Weights of a small mixture-of-experts language model, trained from scratch on English Wikipedia: a variant of Adam for the experts.
Below are experts of layer 7 (counted from 0) of a mixture-of-experts language model. Rows are named router (the router's row for the expert), gate (a neuron's input weights, with its number), up (a neuron's input weights, with its number) and show model dimensions 0-191. Each number is 500 + 40 x the weight over its row's rms, rounded and kept within 0 to 999. Numbers have three digits each.
Before each expert's rows: "comes after" lists some tokens at least twice as common just before its tokens as in all text. This comes from a sample of Wikipedia text that the model never trained on. Tokens count by the router's weight.

# expert 0
comes after: "\n", " in", " |", " at", ")\n", " for"
router:495509474536506527471470527496451453478503505493483538489477413504485516513471497472539579512463491566478559473527430495464484495477513450452532471503492571479447485455545465563568518508523517444492496547400429464558544473509508491539536556458474498574420448532505456539533522464516439483533494448430490501508436478512481485479559473439498480569478472609558505463496541464488532555495526505538510492529535507530494489446432557564494475490518488468457452519543476540535545496479407453489408470519508512537579446438519430567462594577498507477466503441527518562477495522572501499
gate0:563559469555505491456522547512489508435417509516521600537464458521448484503518524529456559520547517453513457563466524504500490519541432509471514567483567464475516499544537563486425519537529483490530502439536447463532435503501514581516483494525467501496429544497406415539528531473461494498583478556518470538538503526492471529504439471539515419447512444459568522547479537525506574498428510420537513477538472492520495479480474522469538540478510488487487509454484477491414516440548452488541540437522524411430457471457454516540445532558523459515488497552425528521497482490540567465
up0:502472484453567508501566476534595482549518496481514443465438510548483502513478493508505456468564551524555527539561460384562512400447466471487507474515437494537551460506493515539496441486480457479440466504529489447553471504496532481512533486468517557540574507587459528540519515445514461557486457435484545527417562550498486541452557461452491564521535430520523528524460450533426496507484451485544467496524517528558564425510520551516517457444462487458504547522552444527547480412462467475473461573502534499458492479509500471454531570500553496495494501541493478499578530537471505555
gate1:467467513556539539480441506520491487530443439475549514462480514446424429496485444533488500476489489563540471516492502505587413469514519528455446580490494527511515538474520479445536445498557528534520500500496489505582416455506483531488453464503420474522512497489584533385498486618542510491439474504497479476457454495548481593468484442504473540504469521486524514550548445522425496500486470475492515455435434533512528498484520493511535485485503517564508469469476506493454454517492476512471575543492451478492536482511453497510452512449451555539484421431388541464501470519469494386
up1:438475437470480546496454466497505498464560495504484470516465465443572494494558566506452532483475483551489507483442472436512515476453571513554518522482610444504486524546538521481484464554468460538523517475535526508551451522554505511480466511528551489535489486507519446480498538491508509502467574540518549453445465555420448560567413528463506467531522520466485444500581528495536465470520540515532465467535526471496480535500544455471489557507449424435479495482463487442514479493481544468481479404443485536458484556510417386530514500458459508584450544444557424523418463517536499532
gate2:441489529500554520457475549488465391511519460499552467438534467444502476561493482577532442441500547508535402520467504515499540476465613504533489526434455502539526599503518414539490478460531525534539505520478522484488575509538509519443486486585494448451511459470542542460475522504498523509501479488464556452462433562440537531484469528547566495410519503487511526578555479478465504491504439495476431498455441521524470541423447471524480476456492551486485449550595529526546441467525470487559500514534521474467563494513472496477558527449489537476473564483496449465528526470475461483
up2:536523478562501565490496453547475476413555425627532488564554456423474476490513612457490524483509497567558444512493483523454495533458542471520427511528482461474504483555534490497514499511460517528553546478518552426572468487512478594485520533499463485484495514447507524433465539535446463481504457541540488442598463520492438540520486487417450520519505542557498492471494579513464506501457536524516469519472443480472433546514486486461517519523429535481519527497506488433442502482520489490481548474467510571477491465495445464510532521500431498407463510433501571469501483494531440432
gate3:468493455506480501499471522468538428526590479586469500527541483462512481500428506569521431509472442507497538464514538460492549556489535440476423525572519510434553551471512549524533541581512534469508483559512503482514453491458491512502543471501500522527471516420492563547459441435468480525555595476436519463484542533527465467472507493489517480486510589482532479551522517513474567489548504508534551518460467508444463537409505497545579495435503549485515475543505495598518424512496501558544507511496471480578555472472450461443492567462498503476497439541540523418483490506604467509
up3:596448484497479498470502589509477462546537545451558522529494495497485547521476502389536504464480541506472506436450505485520526463552498492460531489521530535446467532473501569590467516487456486479467535553471510499490479512457555517453527516492538544566511506503462456585531484427467551563473593464496484478492533472415493460435629451553529560518544548530438453539514507510460497490582515544477538560548527523477533524488508478451455486497510550442526544535525414493498514475483534472517476498578452435467452526465475545521483538461538517491547441427505485543497448492453464525
gate4:565547506487549500429553535477496510546485456515535474458518517444503522471461467474431528438528529440478472517589498517547527515547541526460563451479460611518549550555522456484476468484493536501535530477541451486506558588458477469450456478502571519509572528545458470539479554521528515483520520474496508552449500523455543549443456513469383503461566549467492493469497546506442509493501497579538538487554500548574445525479471550524470489506511493547531492517497497461449534476411442517484452509573473486487466536495533560499491507597578468469484473553436517495579478542490451538
up4:577540510505527581489467496463488522461434473526527458501487384475533488442498518484500498494493537481573557504514573484454578476518553516510504486489497480604450528545495511533476471543457464472422550542505457528506489482479497516540482455480503456470517511515406437499517487460503559520514546523504466507572497465526476482522570522454457513504513434549514573517480534520482503502447523487448476534495464472416462520536566541427551538464462504470468546519537581568533520386494480478496442492522559510463525435437515551572458521548511400505439500535516477574530471532532547498
gate5:462550491504418447456501507467439460512518522560462498529530524527496488450526415483536504519506474475598431562527505477536495408585515427454545501460497485584522525480516487443510443447486439526487455520463435464499511481464485391517513462452490453499495506571537502542431510561466460542511533503561480577475578489559473449469497455512539472433442561497455477545508500562488454505462551472510521487449534476463495538557465535514617527495468554498571504578513450494512560497426478489467525547490470454451464498509528507482495516511481540527488511511515509538547547506445522461
up5:536583459392458443495550503417471522518500507422537504508505536529508441525488473518457550535563543553498517507427478449552523538427500442477549493415539459413441434478493503465465417525523518517541553421523545568555560481520491562571451508558494554504403457430490510490531499484523482504543486475503554487562485516506503498458552514453529439500476538551504483477521549521533485540541503504504472487547439453514508522506529534495495556497476429475524513465423518460542457511535491487463471547500490470543483533458527530495483457524480445457465527508492435477482550572591542503
gate6:494534499450440418550524541432488517513449539436522504514525542539456533420453548494512473496491459501499504519428541488438478515484457449503551493483552543543556558453469509431512462506485563500537506476502467499542500529499493467504587454564477545527546442484479444503447531512538462533505527483507455523542548493435571416536519558534532495484574502470550490480545546514487562506454488491545471478518425555407527494427517479489426522463458521546462503477505501457486549535538471488524543526517503482493440491605501552493449474489456465488571564556514568446468457549596526463
up6:593510490508467481492493525552533485547598536529588513517482472540498527527566466472537532533482455507504531415503483477492585457488517448486502530489477507455487460469518487571470527517453471514516508498537513581521508422494606482474496499542485514529569568489489551473448516460529461520467504496510541486534510537580524472518585482447489513563410484530522509439500467452557477508490515532497506530515529510519611480536499557446507575486562487476571504472511485494524447450457562526440455525430573467497447553493510510479587532452584486502477395479502447453496538537473487510
gate7:501558503536515417512566454491531453424491480501509509512563473508476527532438479531502553372451433474517491452505506564506502467511499489532505496455455517461515520502512593497489526519505521522451528423469490496482552512494517447449491455463536395443476493496479582506451469481426546438499492408501429505498498560558493463506533559546455541431469470417563444518482463525502531519475446510404466428529551477518477530455427522451486467479489475542501497497473506422480578474520549422575539530418485482491492488507528498488504442524520522467513565501490508481531526529524546480
up7:471565463512551503519482437558443472491499494491531534484518515511520533534520444590505486549534515499448461557490480431493511495569432516525540460514542542539489458496482471418503541532523482498520536519529512534578520495508507578536468556499489594495533454555572546518568526554501466558547511488578491477577518462497496524475451422430522530535573510434532557573467470490470484528562576478542471522493467482426506475496502553533525542448479454451509534532459511371492454458549495576454461500527594513474499483499508471489518482501481536585464468525441520504514456484518480535
gate8:452428493572460465497485508501527502498519506535506491465524516518495444460483487508560516378479567434490469492463527487446486505504517582518527543487468535502578502468463465492446504437527543496486475410585480519443556420545524502533475497439603507501465485574489442524507529474535587413524536502579524499452505524505494514503531398498461548491497547531486507488404483548519546513503537495520458504507584536526483534467443518489426527490533532425448580550502454548556472437504552507550494485526540457469478541500515517543507474434490525424502498533463502464540464522484540505
up8:472527516527422498503472492537523495484453486537622465512492414504549564501502559510569516458493613474485580436447513471529449471544544518465435500484559428454507512572508516511473507581512466536564505508552485398539560529472550535475509532518512498485490551537437435445520507489557557490490536457447483485486446558513509490501510487491506475473458467492533535538531541520450533470520525496489570496549528524522539507498531552547449495482492445510544509454515449469461479532529542533517518552469449548367494494412537504502536466542505546467507488489506507440490468582492428533
gate9:570552505489479499508527482544455579548569540478470529499547563492395454435456494411505524509483558536530512554453444464524473468481491526542562497493417545545568467488511515567481421522478449489461485563513452476493456447535494538554457506476544460523522514562503532585495497446526471510428478552494473536473460479491478519486541499401496510500539538515517473443446542496497525508554527463565511465529545448511469526565509556460495545482428492522488471488480534424483464484532504512482462442570541554503514563523433489442459479519557517581541425508428531515504526537527519479
up9:504502506497432479573562528447553540514398535463490503482497518481542505502503483560527533505542467497476497440550527510503444487496504469446534494479592523523437538520466483428450450547540627442519455492474557547538554526553481522547402475516542516470462504520441480457496479548586585476461531476568446581541490480420479499455540507538483455515444542474504555545468469524527483478507527497482546506520511550512512534537510500499451474426465421472590528556408472489479503538472483532518494495551484437546529475474520526485458506472514502461436514493482430489509479522439535554
gate10:455478455541514543537482462544522485483523489557507487444553527511506485442496514503506502512541468520490430496480428515598496497505482488535441456487552460535478456553501448510513464507501530487512468551520575465511486421494549470590492493468581491531525471553511438509518570490515521480439571477542548551458475495519487457486519467483502460513550499579618433543489493562532451561538438544477502456555502490507531574548484529454518470445525471531469506481503507507585551492420415561454494483436485533498486569564516447507538535555459486520506558452512518529576476431520493585
up10:499487543479451585442455501501508453503471560482435495440456436534539532537460480515469411499552576576465516502513571429575473491554477503463447520504469519462495534486490568471468483543535521490514529488538443513570495569479490528484497488511531527470460501538499501413481458516461437491588420471479506507504495534494478521541485527523529468516434468494483479517578455562464518527489408460559453437562544504517536472501475575579518441531469454533457507510448491481460519568471512479505535520452550505397479458505468482529551593482439516476502472485488489419497490542526551452
gate11:508443494520490469460459493478476489474509498466497456486540459538516523564537472514550483493557560496494563454494527575452516467440462556482521504494514500489518534532453485484443450488472505481486488497456433556467511474508517454450461529496563492468505479491480391455567522585569508447480536552506437467523433472469548474504541403565404508525567471456521466491404482553474514549385465510504452509512512546494484504511465570497433519498437535522495467480421472522518501466442459515480452583539527540509484459529466424455497541576554499599450491495492480511558515502516497544
up11:575581500484515468449490474550489453518557515444547474492580552534476489471465556493552527571581524441482433469551507533607408479493458500540487475498500529504539527552531497540495505484484500481433479442469549515495477446574504561572428539441458487557562497544512442515487470465421535492428532473506519481490556479464509553464507516485479477512573474532472514479479452530549458480533540477563510461564568472467505486526569482518461531433504494514571518481497467469508555499469465448533553499526492506452510586478543567519473453543507471589520536549450434496471469495499507516
gate12:519496510501561507565581502523455520506529543566453458632465504500451480460549472546496534523511406549489561473507510536459490494470487430547502554434574463515526477499545429517440476481589548499462539472519450497497512441516516497538475486524499482492503550467502565512536453427537546502522537436505514496483481505523491512468523473470446538489453460473552446516533524408483541487481442465484436464486481523522469493550464439524482506499488478475467501482554571427521511442479493492455406503439559503537497525563461484473496452416413491587470464461415498469441466521522490507
up12:541567433561570498501600524590501528579479506447530513575522476475488514389532455519551507543443448531461536441463434503458511513485418466501502510474534488440519475466480466510447464457501490474511488483460535495505556467455528505576516515487545520570558498492518551582525487483500539500535529470476447516490511486512496489450551473558487504498488501506542492546507506494494505524532453493496479447462491480560620500517463496540472488526433522458493419493568453481391571504562487498430438536410553514493532510533547529517552511443552511544498424479454515538519515534479493504
gate13:449594553498503497522494472435539489501468496515515536495510531529492506597427458498616520544595511465576497471420503489517498520535522490591470496521557471502609576437502511481542502515499499567501402530441530442502448501487524494555519480430482443442564541507559574522461504505502485493542478500500514524511503517479484439492467510481504539531474488477510494495500511529536509425529572480503514423485503459586494475533524471456526530491478489452478555528499500497440503565512519600552492576528553486520538605470507491493498463461495490512449430504525570500508428506471543493
up13:467470516490484461474481468534504557473486465520536474517506448529509509492498481523443444511493385469559531533485436456464441482485520593517425486496483428552428477523546500426460498412528495511549477489465505489499501509405493512486430495502541485532405526428529450487504560458545451528568494491529574465521482453478403470475528509442510540515486549504456418492566535478518468563431506512439529486533497461460493524581496432536560547518442475524492505528478546493439527578572575473490537489527466511454517473465479527438515545458536505502478581513467444532533505509496513506
gate14:430517511569562512459543505537481446530476425516460500529502460490477429498530503597465545450488463430476545511591549571443467437535494487511536505539510387576433480458527506505480531545524494547434530521474471489436494509504569476458520493483472447530482474486471514523543531481464509524533532457533500476484518535519486464520454510497549447495547409470491420466439460508556532495440530493503501604443551494506487522576477489519464508455444567548510604481500541581534507504472445532451491521492578438480473468517519472561510472528510453535441480538543529527502509480512543494
up14:493601459507471567494467540495582445521484511498566504546467492510515483526472504473497493476565505515525447544515531479549524601461579489410566482498546496502520538591512486508485543568566444503537502468505506518567575470566503557456502445532483500555484462494503513450579541473505462471468434475523542500559570528502470523490482499563548523501355508490483528539601500442427548529488540544479532475520540533490518505527443464547468459511529492455534482462596474515521522530502517509457494444490421519511490501472511505513553468451478483522530520569485544571536477494532523486
gate15:531483458568561491494555463478526479504445517455528522556513550512500432441497515458488473482450596477566563536470456529632507518483525499536523472491453511502448576456492519473449501548497452447422467504527513491566526489463507511498499441455528514565423491466493509476508486497525509519430442442517504542595454456457505552466527408491531404536547424559502407480528575502484495507477471492561466518510461527462540522526539513533531486468452558531443533543505465471484516569466472482495480496535506481482517491509455454502536503540532498566516404505548476548500498482521572555
up15:469462522538438527447497486489534459515499493546507548476449462520537517509476530503564533444548525546524492526430483517501603518484579502517445534460506512518554532451553518537513544501438468497478449506497543519505484478548501446458497512558549529483522534458456470629463493493490488571515539495434466493528485580463469509470555408477536525484453556529553489511489500525472533494515429457547455501452398517524501514493504533506462471438441524544535502559492526480431447568483453542574484432520539558529442490533441466483439553611483470529557520516551515490524436547478499544
gate16:518453508425504423542551441465545422522525505513540495494481481520523492522480523512494427556513440477541536510482563509548466471591485492530467467479475469491574515438505486515503549520482513515555468512531560504513609482455528431508519432540520470458553592461486565510513446453436467424538509521446514566510568531471468487468548562593512489488466532497428494480513427512480479477504538494521544516445490519584487479476473572546498578510456395496513474495495536520509475519567465513549531528539533472493454517514492508508519503430547525510616446564490521501542520480491554495
up16:464493504400535533433473516470518482495499469469449560511442450510548469487541556460509486459508484571532528597439456420557586541512494447437522520497508524488478483475504495487468430545550522448550523566431520463560506449487506489501478558521544482492369463501546549523486500485513502508585441482418459558556539533441470490398546493531440499511512450464535546465538543519496510570458533552483538476547464564503529497530440583546485497503468488480500440490562446480485489488518479527493504488503465466508496440528527482481505561493510538506516517446474493517512539573418491475